{
  "n_layer": 8,
  "n_experts": 16,
  "normalize_top_k": false,
  "norm": "rmsnorm",
  "norm_place": "pre",
  "norm_eps": 1e-06,
  "positions": "rope",
  "rope_base": 10000.0,
  "qk_norm": true,
  "parallel_block": false,
  "init": "trunc",
  "init_std_qkv": 0.014,
  "lr_mult_down": 2.0,
  "dataset": "wikipedia_en"
}
Below are experts of layer 3 (counted from 0) of a mixture-of-experts language model. Rows are named router (the router's row for the expert), down (a neuron's output weights, with its number) and show model dimensions 160-319. Each number is 200 + 30 x the weight over its row's rms, rounded and kept within 0 to 999.
After each expert's rows: "raises" lists some tokens whose logits its average output raises strongly, later layers aside. This comes from a sample of Wikipedia text that the model never trained on.

# expert 9
router,220,210,247,235,195,254,193,197,256,214,241,165,219,216,193,189,235,156,201,195,236,183,223,210,233,215,203,178,184,184,183,173,270,198,181,220,208,172,178,224,187,170,235,173,249,155,206,168,213,204,164,157,204,235,212,243,187,195,211,195,102,246,229,224,245,220,194,263,235,202,160,161,207,185,198,183,193,158,236,145,168,173,214,208,206,204,208,247,175,223,208,208,173,240,174,198,172,156,181,192,204,198,227,193,225,199,202,236,238,207,184,263,181,165,251,229,217,215,129,153,231,181,166,209,197,204,208,191,223,221,241,173,172,193,146,243,176,219,165,247,195,224,155,164,222,166,183,209,214,223,173,193,271,192,177,197,129,173,181,228
down19,180,244,244,155,217,216,173,180,192,190,230,204,271,224,195,208,209,192,221,208,195,264,210,197,152,218,226,240,153,224,191,162,225,215,168,202,198,220,229,237,244,232,168,203,187,216,182,189,162,209,160,187,178,220,185,216,188,252,202,157,213,220,176,215,216,249,194,182,155,216,166,244,186,227,214,212,220,145,160,192,162,212,193,193,195,217,234,157,256,161,247,188,216,245,223,152,259,222,168,137,171,200,180,257,208,199,201,184,237,188,193,214,187,212,191,229,212,231,161,233,200,165,189,194,222,214,249,214,233,169,162,187,171,224,210,191,234,187,145,164,216,241,219,234,188,207,190,193,208,173,195,230,198,88,183,211,219,233,195,170
down20,175,163,147,215,199,156,190,209,144,257,228,180,217,239,289,281,150,199,203,230,232,188,197,179,198,170,161,193,230,162,212,225,231,159,175,174,171,223,186,209,190,248,149,232,279,196,252,227,211,186,233,190,221,231,216,236,225,195,175,202,175,179,203,217,171,214,177,233,230,177,182,208,202,193,211,234,221,205,177,231,233,175,183,181,217,190,104,190,210,203,156,208,240,185,206,210,190,224,221,223,218,207,191,137,218,177,154,185,182,172,242,244,213,163,220,187,182,193,216,221,235,180,140,179,207,210,229,214,147,219,211,249,211,213,176,195,219,202,185,190,167,209,225,199,246,230,201,161,177,239,128,239,235,200,149,182,237,211,218,242
down21,258,169,251,208,197,221,214,195,207,198,203,172,195,128,200,226,221,129,205,210,186,218,187,201,222,194,192,153,144,215,203,226,239,228,174,213,251,221,245,216,202,207,203,208,184,185,188,157,196,208,133,225,223,215,196,141,213,179,185,130,162,177,165,223,211,243,217,238,183,262,181,136,197,217,176,219,224,232,183,219,201,233,204,212,199,221,133,203,162,176,186,240,256,158,211,190,284,170,171,166,238,234,206,212,177,282,173,226,217,230,230,195,264,188,188,235,272,196,222,235,227,237,200,197,215,241,202,169,227,266,275,196,187,203,176,227,193,215,221,163,220,214,180,204,237,155,227,222,212,206,210,236,162,190,169,236,157,215,219,172
down22,225,219,196,149,214,159,213,180,225,212,198,239,203,197,177,186,212,192,209,208,258,178,173,178,161,196,221,191,182,216,220,180,175,165,304,212,162,184,161,184,233,213,179,189,173,246,221,160,181,216,160,184,247,182,248,202,148,206,199,162,234,292,208,183,145,199,160,207,200,205,241,196,210,208,169,230,179,168,180,204,197,135,209,265,213,214,236,182,238,221,215,183,153,274,227,160,240,242,216,226,203,171,241,138,174,161,163,206,237,181,196,192,231,227,186,234,165,209,171,181,205,172,218,188,166,169,165,272,204,230,212,185,220,228,222,192,197,198,163,180,202,217,173,199,190,159,243,197,208,171,169,149,165,180,212,203,202,218,225,224
down23,217,205,203,207,214,176,229,137,201,171,206,198,190,152,160,124,263,225,189,180,186,187,257,210,182,188,166,182,162,274,160,182,176,238,179,202,189,109,204,211,147,177,204,214,234,186,213,214,204,186,251,206,227,173,178,241,163,185,198,186,210,212,243,196,172,256,153,196,180,228,283,231,191,160,174,149,259,168,215,207,194,194,198,206,188,151,219,213,222,227,192,202,233,215,194,165,216,255,241,236,190,213,199,236,179,184,223,243,207,241,185,187,168,250,214,172,232,205,180,226,265,195,163,181,230,224,232,175,201,165,224,188,201,167,227,244,222,206,188,181,212,198,255,218,189,169,191,180,163,187,185,175,126,184,222,217,178,207,207,235
down24,233,209,146,167,168,205,244,198,145,162,203,208,135,205,212,189,175,148,214,202,212,191,161,208,218,187,213,197,211,177,198,236,199,242,220,177,207,212,257,185,182,185,170,212,184,195,156,185,256,235,234,209,224,202,156,178,205,199,195,193,199,223,179,214,183,206,203,190,153,211,190,194,228,239,218,227,162,200,222,198,199,265,212,231,208,209,229,187,202,169,238,223,256,185,226,166,229,123,203,230,192,206,223,250,199,214,165,230,168,175,251,228,167,197,168,192,197,221,187,187,198,205,196,224,195,174,178,203,181,253,178,170,155,180,245,185,125,168,210,218,178,134,187,232,249,215,204,182,219,259,243,209,239,257,181,190,158,241,196,179
raises: "19", "20", "13", "18", "23", "1"

# expert 4
router,198,200,303,184,217,210,162,232,197,173,211,143,177,178,180,168,193,175,203,234,198,204,208,217,258,234,199,171,190,158,201,201,258,208,202,216,195,217,189,204,242,131,214,171,181,189,173,141,149,213,206,140,223,185,174,254,218,164,210,234,167,207,206,220,237,232,242,246,226,197,167,151,233,173,231,208,213,189,242,188,193,202,205,159,148,170,200,251,149,210,207,195,201,244,196,163,214,181,186,150,173,180,180,198,170,187,241,228,194,210,257,216,178,189,148,215,142,195,200,218,224,186,186,246,220,258,195,214,212,189,194,164,146,157,151,207,218,181,225,238,207,252,150,194,188,176,194,224,237,202,174,196,261,195,142,192,165,200,189,202
down25,209,246,247,182,156,161,174,233,162,188,220,267,181,158,225,209,228,227,211,261,225,177,180,205,189,210,238,234,190,188,179,165,218,177,164,237,238,172,247,183,201,156,230,151,199,224,199,225,254,166,220,170,226,234,251,288,190,203,235,234,201,120,227,163,159,181,184,229,180,156,226,193,175,177,201,213,168,200,134,186,155,200,191,191,192,230,215,196,156,195,160,182,214,203,242,179,167,215,208,175,209,179,188,191,257,213,235,213,219,224,211,173,194,163,208,206,216,224,217,192,191,216,194,232,173,186,199,216,185,223,229,182,215,225,210,205,204,231,149,228,178,187,195,195,199,147,195,195,175,242,182,206,256,211,203,173,219,202,244,156
down26,229,212,207,254,150,255,182,175,223,168,197,188,214,150,207,207,254,230,157,245,168,224,209,197,215,243,210,172,181,190,192,190,179,233,206,191,268,236,219,191,198,210,237,178,170,231,217,155,198,244,214,216,198,182,200,240,207,184,159,218,169,212,150,246,221,231,210,219,229,250,266,246,192,240,219,207,237,229,184,176,215,260,116,221,217,216,194,198,160,183,163,256,171,180,185,218,206,189,142,234,229,242,201,203,207,235,192,160,171,158,230,204,247,186,195,178,224,185,146,217,263,155,164,158,182,235,235,192,209,231,228,185,160,169,166,222,208,207,186,246,222,230,223,168,164,209,204,164,281,246,175,234,246,169,203,251,120,196,185,160
down27,204,132,203,163,217,184,189,173,199,190,210,189,201,179,127,184,126,197,223,188,214,213,169,175,196,178,200,197,174,221,210,223,188,211,174,213,173,179,167,252,193,164,260,185,221,198,213,178,230,227,191,176,194,171,165,227,148,209,193,196,234,238,200,182,220,181,189,149,207,151,210,194,175,194,187,198,189,216,192,194,233,183,175,171,185,173,198,177,227,175,183,185,209,271,188,175,167,197,218,194,194,204,162,249,212,210,148,191,239,155,230,175,224,180,212,239,218,202,287,208,214,143,238,228,210,135,188,251,229,214,183,257,285,187,172,222,187,212,121,166,222,124,184,149,247,156,193,226,234,184,178,143,213,223,194,213,192,201,217,213
down28,228,157,243,221,177,187,203,171,254,269,190,180,169,202,189,230,203,216,205,167,210,244,149,243,168,141,166,186,232,181,229,184,185,161,206,186,195,193,172,215,201,203,228,221,169,183,220,230,182,208,194,192,215,195,168,194,207,217,158,278,255,154,215,242,183,159,198,197,189,200,195,223,181,173,228,195,186,206,227,192,189,206,190,171,206,192,183,135,174,195,179,207,203,247,153,250,173,193,193,148,183,218,224,197,163,214,172,242,201,225,137,218,210,226,190,163,179,236,229,240,177,189,187,202,186,207,141,171,142,227,234,215,227,195,237,169,233,152,229,194,191,178,163,218,196,266,176,210,250,186,213,209,232,216,182,174,237,133,197,186
down29,200,211,150,185,189,204,179,186,230,234,278,217,245,248,177,179,194,178,191,172,197,218,150,231,209,230,270,182,145,210,199,213,142,172,169,158,235,142,189,184,156,229,183,200,195,223,226,262,170,184,207,209,195,208,212,173,171,172,243,208,213,216,164,213,240,204,155,168,206,187,222,201,211,192,203,182,211,204,215,185,156,203,173,184,215,212,193,206,200,142,250,166,168,204,180,204,250,140,200,224,169,216,170,201,233,208,216,202,184,225,191,221,244,224,227,208,189,212,210,153,190,184,229,210,205,193,168,245,232,237,190,272,233,148,194,173,222,216,209,207,224,165,242,211,234,224,225,226,199,206,194,218,212,236,201,146,161,246,219,188
down30,219,244,200,155,203,182,177,166,200,210,174,246,213,204,218,187,234,161,215,205,192,221,228,223,178,256,191,160,158,174,177,190,174,221,208,230,207,200,183,232,234,189,231,191,194,210,216,194,222,211,241,239,246,295,249,222,179,210,197,227,242,195,218,212,198,176,177,216,288,185,261,297,211,180,217,210,212,191,202,266,162,175,132,212,166,173,227,214,206,220,221,242,214,190,182,261,141,189,242,193,162,194,196,154,214,225,193,252,205,215,177,162,187,209,200,161,195,216,242,194,162,202,210,174,234,232,213,168,209,216,249,181,132,213,209,196,204,190,216,261,217,211,205,217,218,189,214,265,175,166,228,207,218,304,183,195,224,219,205,215
raises: "th", "%", "–", ",", ".\n\n", "."

# expert 11
router,217,215,187,215,156,244,231,178,161,209,146,235,224,154,237,209,176,196,165,265,201,183,178,237,220,147,198,198,205,200,161,183,172,217,224,245,189,221,160,169,190,208,231,153,188,226,189,232,177,217,194,201,228,197,219,238,226,219,193,222,216,228,258,208,147,206,181,197,226,184,212,222,204,216,211,247,166,280,188,223,232,221,217,212,182,210,236,182,171,182,142,194,148,180,165,202,234,171,180,241,234,159,219,168,223,219,234,185,207,246,214,208,210,275,176,225,192,206,243,185,195,200,199,173,156,150,194,221,204,222,222,200,155,247,228,196,262,189,204,166,231,245,229,203,214,135,161,161,207,185,241,203,243,241,137,174,198,127,205,203
down0,170,208,215,204,195,191,241,129,194,233,176,178,267,221,236,179,217,217,195,176,240,164,205,227,235,210,174,188,185,159,234,202,176,204,182,202,189,214,182,211,197,178,203,234,219,234,215,179,231,205,227,140,178,249,193,246,207,192,176,256,262,213,216,228,220,197,200,160,159,214,191,212,126,263,189,180,225,206,133,214,177,228,199,251,189,177,193,184,198,199,168,209,197,219,175,224,131,228,204,173,182,177,163,192,154,199,227,171,202,249,162,165,222,223,273,192,185,174,217,186,171,176,191,203,195,179,225,244,172,126,174,157,225,174,166,185,225,222,157,136,241,239,282,175,208,167,203,253,177,218,213,205,156,196,169,212,246,182,188,231
down1,242,202,201,227,231,232,255,159,170,185,170,170,238,196,218,157,195,193,177,201,241,217,217,210,166,253,240,193,189,178,138,220,251,233,234,237,205,209,220,198,219,170,199,193,220,209,164,231,216,210,235,220,221,174,191,194,212,217,176,204,231,201,163,162,247,241,189,223,266,186,241,196,215,198,211,227,222,169,211,216,154,190,206,236,263,214,182,200,194,167,151,164,198,270,162,194,218,258,187,182,202,199,143,206,158,170,221,194,251,199,228,278,192,197,232,182,170,144,205,199,230,216,235,173,227,159,234,191,170,190,200,207,217,239,133,183,205,186,266,254,209,205,179,206,160,192,221,199,184,185,284,229,207,179,254,223,222,143,213,176
down2,179,180,169,188,182,193,226,191,166,224,196,263,173,186,230,209,203,177,242,164,202,165,181,234,186,183,235,182,150,177,212,242,143,163,199,176,234,183,199,205,228,208,222,183,236,251,224,187,176,183,218,189,190,113,192,188,191,230,155,209,209,182,238,210,194,198,198,187,222,188,159,150,246,256,176,235,222,233,181,173,212,187,224,258,173,237,253,189,245,175,251,208,142,187,267,208,233,225,199,167,134,223,177,216,200,214,264,247,191,156,179,186,238,218,203,164,225,193,237,177,183,186,196,156,200,192,159,198,159,196,153,232,210,207,172,136,215,231,233,224,172,207,166,195,208,193,148,197,218,205,146,244,257,201,166,237,177,178,216,156
down3,155,214,204,190,185,155,181,238,175,153,164,231,197,203,206,162,228,176,244,230,205,163,148,199,179,162,123,203,194,225,225,155,202,223,168,205,198,208,231,211,209,173,209,145,195,203,249,202,183,150,192,171,190,167,215,177,204,184,230,181,210,204,184,186,152,149,253,210,215,202,218,129,272,187,172,204,196,231,178,198,244,218,243,192,175,185,246,188,269,217,154,164,183,218,198,169,228,211,177,149,251,219,197,206,195,271,162,210,194,162,280,186,224,245,205,181,245,165,192,240,209,183,216,220,205,226,193,209,206,196,193,164,238,231,166,169,193,161,229,163,220,172,193,230,202,216,197,194,169,216,178,167,229,205,202,192,165,184,167,201
down4,247,208,182,164,152,182,193,248,207,173,234,238,177,196,194,217,231,197,218,229,159,159,189,158,195,236,260,197,255,244,196,223,190,134,213,210,218,214,171,160,211,211,242,209,201,194,215,164,223,233,193,198,236,247,192,214,219,176,230,187,182,185,211,156,254,236,182,184,186,233,226,220,196,198,181,205,181,171,208,185,138,212,203,199,216,227,185,159,161,230,198,217,216,193,203,195,208,221,172,154,192,175,195,269,163,183,194,172,196,216,212,261,239,185,201,194,217,182,204,207,186,173,229,184,184,246,264,233,179,202,231,199,179,226,127,181,204,181,239,193,226,145,145,212,193,139,236,205,187,195,160,155,184,224,174,200,213,118,222,172
down5,211,168,238,221,222,202,240,232,215,179,214,168,183,229,235,195,229,231,183,223,212,212,209,218,152,141,199,203,142,256,225,160,229,224,211,223,199,218,197,178,243,227,225,238,215,227,172,217,211,187,226,294,186,165,224,152,154,153,239,212,204,216,181,251,135,224,223,188,234,235,198,241,166,206,165,131,239,222,255,184,217,193,193,170,211,171,186,235,290,185,248,211,202,244,187,195,154,191,206,229,234,222,199,205,166,152,259,244,198,218,198,202,195,222,244,227,207,181,158,193,165,174,225,174,155,153,204,209,183,227,202,269,192,226,201,164,170,242,192,160,202,242,220,227,154,225,217,167,228,182,167,197,185,254,230,196,192,172,202,198
raises: " et", "en", "han", "wick", "an", "any"

# expert 7
router,235,269,211,214,171,179,232,178,205,204,197,192,171,163,198,163,233,189,185,214,198,182,179,196,259,173,220,232,229,235,203,195,199,160,123,170,186,209,287,249,233,183,184,151,188,153,228,202,222,177,154,180,196,248,194,148,219,261,233,202,248,214,180,157,167,177,167,261,138,220,236,219,191,146,232,194,202,260,177,230,171,156,213,197,186,224,221,255,145,225,197,182,199,168,210,223,214,203,181,213,199,240,231,244,147,221,159,127,156,164,163,169,227,199,219,220,187,265,191,176,203,156,192,218,176,160,241,163,174,190,162,233,249,193,199,213,247,195,189,178,176,199,215,207,168,193,201,197,221,222,244,190,133,241,204,170,269,202,245,209
down0,178,151,239,234,143,241,180,224,221,246,190,157,183,240,226,186,144,140,230,239,183,170,185,198,266,233,251,252,221,171,226,251,212,184,226,208,239,176,213,212,199,176,181,191,234,227,248,221,197,182,199,280,187,204,171,223,204,219,217,148,237,204,192,182,225,215,196,195,196,195,192,180,160,223,185,191,205,218,161,202,218,233,204,258,217,200,285,173,246,149,184,156,206,183,246,232,199,222,182,188,203,178,164,242,182,197,145,178,173,177,127,222,214,221,179,185,187,197,205,212,174,180,231,210,166,220,198,225,239,173,193,193,204,154,207,208,176,195,215,171,165,155,153,205,162,218,209,170,208,217,207,181,173,228,211,186,189,203,208,216
down1,199,228,218,200,234,162,171,198,166,172,164,230,171,158,187,186,240,213,253,212,225,177,230,173,209,145,157,213,118,254,242,202,160,218,139,203,231,216,211,182,200,183,206,234,222,207,239,214,216,227,183,181,178,196,239,178,219,228,237,221,172,211,158,166,167,220,213,193,188,181,207,184,213,233,198,191,210,200,178,163,211,248,196,182,219,161,205,193,203,210,215,181,212,189,148,203,199,225,214,212,216,147,134,160,195,212,224,244,167,202,230,235,222,181,217,230,167,218,180,208,198,202,199,177,229,182,239,161,166,221,243,192,211,243,234,202,209,238,169,193,195,241,220,207,230,231,227,158,215,168,218,228,219,166,205,169,241,230,166,168
down2,226,231,249,159,157,201,162,199,192,215,218,181,225,182,187,215,211,196,154,202,164,156,227,237,118,162,202,222,224,243,183,149,205,189,187,196,211,229,186,190,174,238,290,144,159,218,226,217,213,185,218,215,198,281,203,246,194,260,227,170,205,187,227,158,205,205,216,182,188,238,226,158,186,239,194,216,179,223,228,198,237,182,215,180,186,166,144,203,207,221,236,221,227,208,255,162,228,196,170,143,183,163,210,188,237,204,244,187,212,175,184,146,201,200,113,201,248,202,207,216,213,194,210,182,216,201,166,227,258,177,202,234,201,184,221,164,220,213,197,225,221,220,224,187,190,186,190,221,225,215,163,179,221,190,192,185,212,249,255,178
down3,197,227,232,217,200,186,232,188,233,180,223,224,226,177,185,186,225,164,201,169,204,189,206,211,153,163,158,203,216,151,180,182,207,179,192,199,166,179,178,202,179,165,203,219,156,179,234,200,141,178,152,180,248,259,182,228,231,228,181,200,202,209,228,204,212,183,193,199,175,210,199,196,199,206,195,184,183,212,197,259,180,198,190,192,183,154,192,145,180,218,155,188,189,227,161,201,199,200,197,194,231,195,280,254,247,198,203,188,172,241,193,190,207,210,200,200,170,171,170,231,187,235,198,212,212,182,201,202,199,195,194,160,143,203,225,245,198,197,190,179,228,188,178,206,187,211,185,239,179,257,263,139,196,78,204,155,207,222,156,223
down4,150,198,213,146,158,203,176,231,189,133,159,264,213,178,184,251,231,218,210,183,231,208,199,251,183,167,207,214,189,186,166,280,200,174,262,183,201,208,208,210,214,215,150,195,201,246,175,199,225,214,218,215,186,201,177,172,164,185,147,188,188,209,170,213,180,211,221,198,175,204,156,205,163,200,167,208,186,216,184,180,168,154,202,208,193,195,196,185,225,219,189,232,197,192,181,164,225,222,185,183,297,180,201,221,197,189,196,190,191,221,237,274,218,159,217,176,204,198,208,191,166,206,240,161,207,190,227,175,216,207,177,176,174,220,223,195,230,254,211,213,178,253,209,205,218,224,246,246,196,194,171,206,180,184,200,181,181,237,201,158
down5,173,203,236,214,220,228,194,191,155,225,180,201,156,174,184,149,224,189,184,179,209,183,199,176,206,221,200,185,171,214,196,192,216,227,254,260,236,154,279,182,128,205,145,159,216,214,238,200,202,184,184,230,147,215,197,144,192,240,214,195,193,186,169,220,198,259,174,165,179,207,201,178,205,188,193,168,194,203,223,176,206,185,225,223,241,216,236,219,187,183,148,190,228,168,230,184,162,237,191,214,167,204,214,201,192,187,172,181,233,179,192,208,195,197,131,187,230,182,221,157,180,189,156,227,232,231,201,275,163,211,243,206,172,175,114,221,185,245,224,172,228,157,192,237,141,229,203,209,216,199,170,202,238,199,217,208,276,271,208,176
raises: "ized", "ives", "ous", "ic", "ess", "ization"

# expert 1
router,180,179,237,157,211,187,139,214,245,182,189,214,246,205,209,170,207,184,196,228,189,172,210,178,205,170,150,210,226,251,179,202,191,192,222,210,176,183,153,176,232,236,226,257,165,234,215,242,178,226,195,226,205,158,240,147,194,178,184,216,199,144,237,205,165,175,248,174,146,165,240,227,169,229,173,185,260,236,234,167,193,164,191,173,229,210,155,178,225,204,195,213,247,174,190,215,141,200,189,180,170,232,187,215,167,167,175,242,191,166,180,194,265,203,193,190,208,153,184,244,158,186,220,198,192,192,200,154,184,197,239,253,214,139,217,231,173,229,230,165,238,178,227,192,225,213,264,156,139,184,176,239,167,195,181,148,169,276,217,186
down0,200,189,152,200,214,278,160,195,176,164,152,164,237,213,290,163,217,218,111,189,201,207,195,203,214,249,171,197,199,224,150,241,206,212,239,198,184,232,190,163,218,174,232,204,167,152,217,258,194,234,170,189,169,149,202,193,198,195,145,146,243,230,212,176,197,217,216,180,254,182,213,205,212,223,226,172,204,153,183,238,184,174,189,240,203,150,184,195,197,166,232,215,181,196,179,223,205,193,216,198,146,192,221,229,201,205,180,233,234,220,205,174,167,222,191,147,183,212,198,223,256,124,178,159,200,226,200,210,213,140,199,215,173,121,201,212,208,195,208,199,231,196,275,207,220,223,244,208,200,207,233,243,212,277,234,189,177,196,226,197
down1,199,195,181,234,202,206,173,211,167,185,204,132,159,169,198,219,204,224,217,218,226,231,220,213,208,169,230,136,236,201,191,168,205,231,206,219,160,189,224,189,151,175,236,199,161,259,161,206,224,210,248,189,232,206,224,264,207,197,164,242,191,224,204,213,187,201,209,194,210,179,212,218,198,185,199,136,211,187,209,172,206,202,140,208,231,193,146,188,179,203,224,169,242,200,200,247,198,198,237,185,178,233,161,236,168,223,212,202,182,267,221,190,186,202,212,271,211,192,175,229,185,268,180,150,205,220,223,233,218,211,245,221,221,178,239,227,216,149,254,191,182,212,224,238,164,224,250,210,185,254,209,180,155,178,162,216,194,164,221,225
down2,234,165,230,203,202,213,203,211,202,170,190,201,201,219,228,217,192,204,161,181,202,206,212,182,184,175,210,151,149,208,233,191,190,195,156,220,226,241,196,162,189,218,191,265,171,173,211,218,231,234,223,258,173,182,186,263,236,230,176,192,185,177,203,199,218,208,209,236,166,290,158,235,188,158,161,200,189,261,168,201,213,176,269,219,191,199,252,228,189,187,228,179,182,219,209,141,267,239,265,240,196,232,181,262,186,208,185,214,203,186,190,215,210,215,202,178,136,193,204,167,226,258,239,192,163,213,139,192,220,183,200,176,229,234,170,175,197,211,236,192,198,183,169,192,243,164,233,135,167,240,197,221,211,263,199,224,220,226,209,216
down3,218,175,213,175,195,130,196,159,190,207,206,188,177,249,253,135,228,288,269,207,156,187,252,248,179,203,234,165,196,214,194,178,221,175,231,206,214,219,197,255,192,162,188,175,205,228,242,187,232,204,197,202,219,219,174,201,250,157,213,199,223,260,205,171,196,203,198,198,183,221,144,166,191,145,214,223,220,165,186,244,176,229,202,131,212,197,237,215,180,141,244,170,202,232,216,198,221,158,161,196,182,172,180,132,164,173,217,193,175,174,202,224,154,227,185,193,225,203,236,172,268,196,201,158,228,213,208,212,203,216,157,183,200,187,168,183,187,184,241,224,168,158,165,238,180,186,175,225,179,178,206,203,164,221,175,165,192,158,201,200
down4,167,215,226,169,232,225,174,215,162,176,202,199,162,202,146,159,180,206,211,208,195,200,193,125,181,191,219,211,248,223,247,225,245,195,183,241,200,199,236,197,193,209,222,227,178,234,223,162,240,209,182,207,230,148,174,174,209,223,189,194,218,156,169,202,179,212,187,201,226,193,192,176,247,236,227,221,195,206,261,157,180,245,187,202,224,167,195,171,222,181,220,189,151,222,170,196,180,207,241,233,169,199,207,171,240,197,260,221,174,190,208,207,176,212,159,158,171,138,222,209,192,173,182,239,207,130,180,186,165,186,214,142,237,177,239,188,206,210,273,208,211,145,219,208,209,154,204,201,155,219,201,210,194,201,175,277,212,202,173,137
down5,241,180,226,213,253,200,205,182,146,166,239,231,183,261,200,164,189,221,236,186,171,236,176,252,170,194,230,157,188,214,189,197,201,207,213,181,182,202,222,221,252,223,231,179,195,182,249,262,176,214,173,225,230,198,200,193,239,216,215,189,236,160,154,216,250,222,224,172,248,239,206,171,209,162,217,227,189,167,246,252,154,193,209,201,192,234,207,189,221,183,248,240,197,213,192,207,237,222,208,222,199,268,236,211,183,220,143,220,214,207,216,236,127,226,187,188,213,190,218,201,249,166,193,137,202,213,159,202,209,156,169,193,190,223,232,259,207,181,213,199,192,232,235,194,202,176,213,229,249,175,202,190,200,200,187,205,212,181,205,212
raises: " the", " his", " their", " its", " this", " a"

# expert 5
router,221,192,228,160,239,217,142,152,157,169,214,200,210,171,214,196,216,225,240,244,158,227,198,184,205,145,162,210,192,240,183,196,197,206,195,182,185,186,237,246,228,219,216,218,211,216,226,250,193,187,202,197,262,191,182,143,241,237,195,240,251,140,198,213,183,191,224,171,169,195,251,268,162,208,212,217,237,248,245,239,186,159,212,212,243,182,171,207,177,250,177,173,230,158,173,202,170,155,211,186,194,247,182,202,151,215,208,205,168,148,191,167,242,208,171,204,218,134,191,203,192,192,248,200,200,173,234,195,190,197,199,288,207,185,208,222,226,261,154,173,205,181,227,222,259,231,206,225,196,207,242,230,179,203,177,156,231,172,245,208
down0,215,94,225,180,207,252,179,203,187,183,172,164,216,189,193,203,194,223,137,162,235,224,214,157,179,158,228,241,194,212,115,174,259,213,213,193,176,237,257,224,197,188,193,172,193,152,209,199,204,138,245,215,225,254,178,178,189,206,203,253,222,151,178,197,178,206,226,196,200,123,170,222,239,254,214,166,207,184,195,207,228,220,258,186,188,249,228,163,265,143,179,205,177,153,203,211,202,211,213,210,213,209,183,211,222,197,217,192,177,213,238,188,208,246,144,168,221,191,177,159,178,187,144,192,189,186,226,208,175,152,233,219,151,198,190,183,221,191,201,181,205,241,216,147,164,197,205,176,267,182,197,201,211,164,166,277,230,204,206,255
down1,206,195,201,146,192,193,172,229,239,252,204,175,208,219,219,203,216,178,199,181,191,212,218,197,221,198,197,218,220,174,202,234,223,206,146,115,196,198,223,205,223,181,173,171,181,209,213,249,194,187,195,178,218,251,209,169,241,259,217,213,230,213,202,147,204,165,161,198,185,176,182,208,229,184,198,149,199,173,187,208,225,215,207,183,132,178,256,220,249,210,254,208,149,261,158,233,157,198,199,230,217,253,184,162,247,175,180,156,218,187,159,186,195,177,182,189,212,227,191,135,197,145,231,162,214,285,208,231,194,195,242,242,180,220,212,220,174,162,204,227,167,185,205,206,208,135,200,231,222,207,205,202,182,314,192,282,185,247,177,239
down2,238,200,234,171,184,171,148,200,218,204,123,246,193,179,200,252,182,242,203,233,205,172,164,183,183,229,202,231,149,212,216,166,268,190,230,216,196,193,177,190,192,218,163,208,234,192,199,241,194,159,206,154,263,178,193,178,200,252,176,196,210,194,199,167,187,148,199,172,208,213,216,214,200,149,204,232,221,184,157,225,229,190,188,204,184,172,198,136,244,203,178,146,231,184,214,153,181,156,176,261,212,182,202,167,197,151,162,228,199,171,180,198,248,219,150,221,244,157,198,216,214,222,211,218,155,204,243,215,205,227,212,172,220,223,193,182,213,205,150,204,196,179,190,175,183,168,260,171,149,219,204,179,238,119,193,201,222,194,175,193
down3,204,212,187,180,187,233,211,172,197,202,211,203,139,168,209,204,217,192,164,190,247,248,230,207,193,247,201,227,162,216,199,198,221,148,206,224,228,209,224,182,213,197,169,226,196,230,226,214,184,213,202,202,174,149,177,231,175,173,177,226,225,231,198,149,206,204,229,237,240,220,247,223,238,172,202,194,170,209,151,186,179,177,225,226,209,194,154,156,188,195,218,146,156,289,212,222,237,155,217,175,200,200,180,181,224,218,176,209,199,197,197,147,198,139,197,216,224,239,198,157,145,147,231,213,213,166,190,196,225,164,202,219,204,188,241,179,191,234,224,201,158,212,191,217,180,202,210,217,214,217,224,247,225,298,155,183,184,190,173,167
down4,147,129,235,170,168,186,231,136,206,267,204,248,215,267,237,213,235,232,153,202,191,215,187,198,187,175,212,195,179,240,191,267,216,242,169,216,206,185,162,162,171,169,270,190,233,154,217,186,195,146,216,176,242,229,182,210,175,197,183,216,186,196,271,209,154,207,192,207,192,158,245,225,258,225,274,125,233,206,239,202,191,217,218,211,223,213,174,217,155,181,180,160,164,214,227,215,220,200,247,208,201,231,226,166,200,172,220,222,274,202,196,220,189,139,211,199,193,244,185,195,245,167,228,181,237,170,219,224,178,226,211,227,204,211,207,200,206,208,211,184,193,251,200,215,233,231,242,222,236,209,174,129,203,152,217,172,236,201,221,226
down5,215,139,234,244,191,247,192,208,183,211,187,218,160,228,219,185,191,205,187,207,152,218,178,216,209,189,234,184,180,194,202,157,194,191,201,247,172,233,245,144,239,196,216,191,186,254,218,212,163,170,161,182,184,212,150,150,219,175,175,244,195,211,230,202,218,215,197,172,210,212,261,206,218,241,227,205,203,172,243,187,201,214,233,200,255,194,249,220,218,183,204,198,228,202,233,227,190,213,201,167,201,204,200,226,196,256,268,189,171,214,174,204,206,229,230,215,174,185,224,195,215,209,123,287,168,175,188,164,158,185,183,190,192,135,194,160,189,215,182,221,189,209,202,222,226,237,145,208,186,178,245,145,246,45,216,220,203,187,208,206
raises: " of", ".\n\n", " with", ",", ".", " as"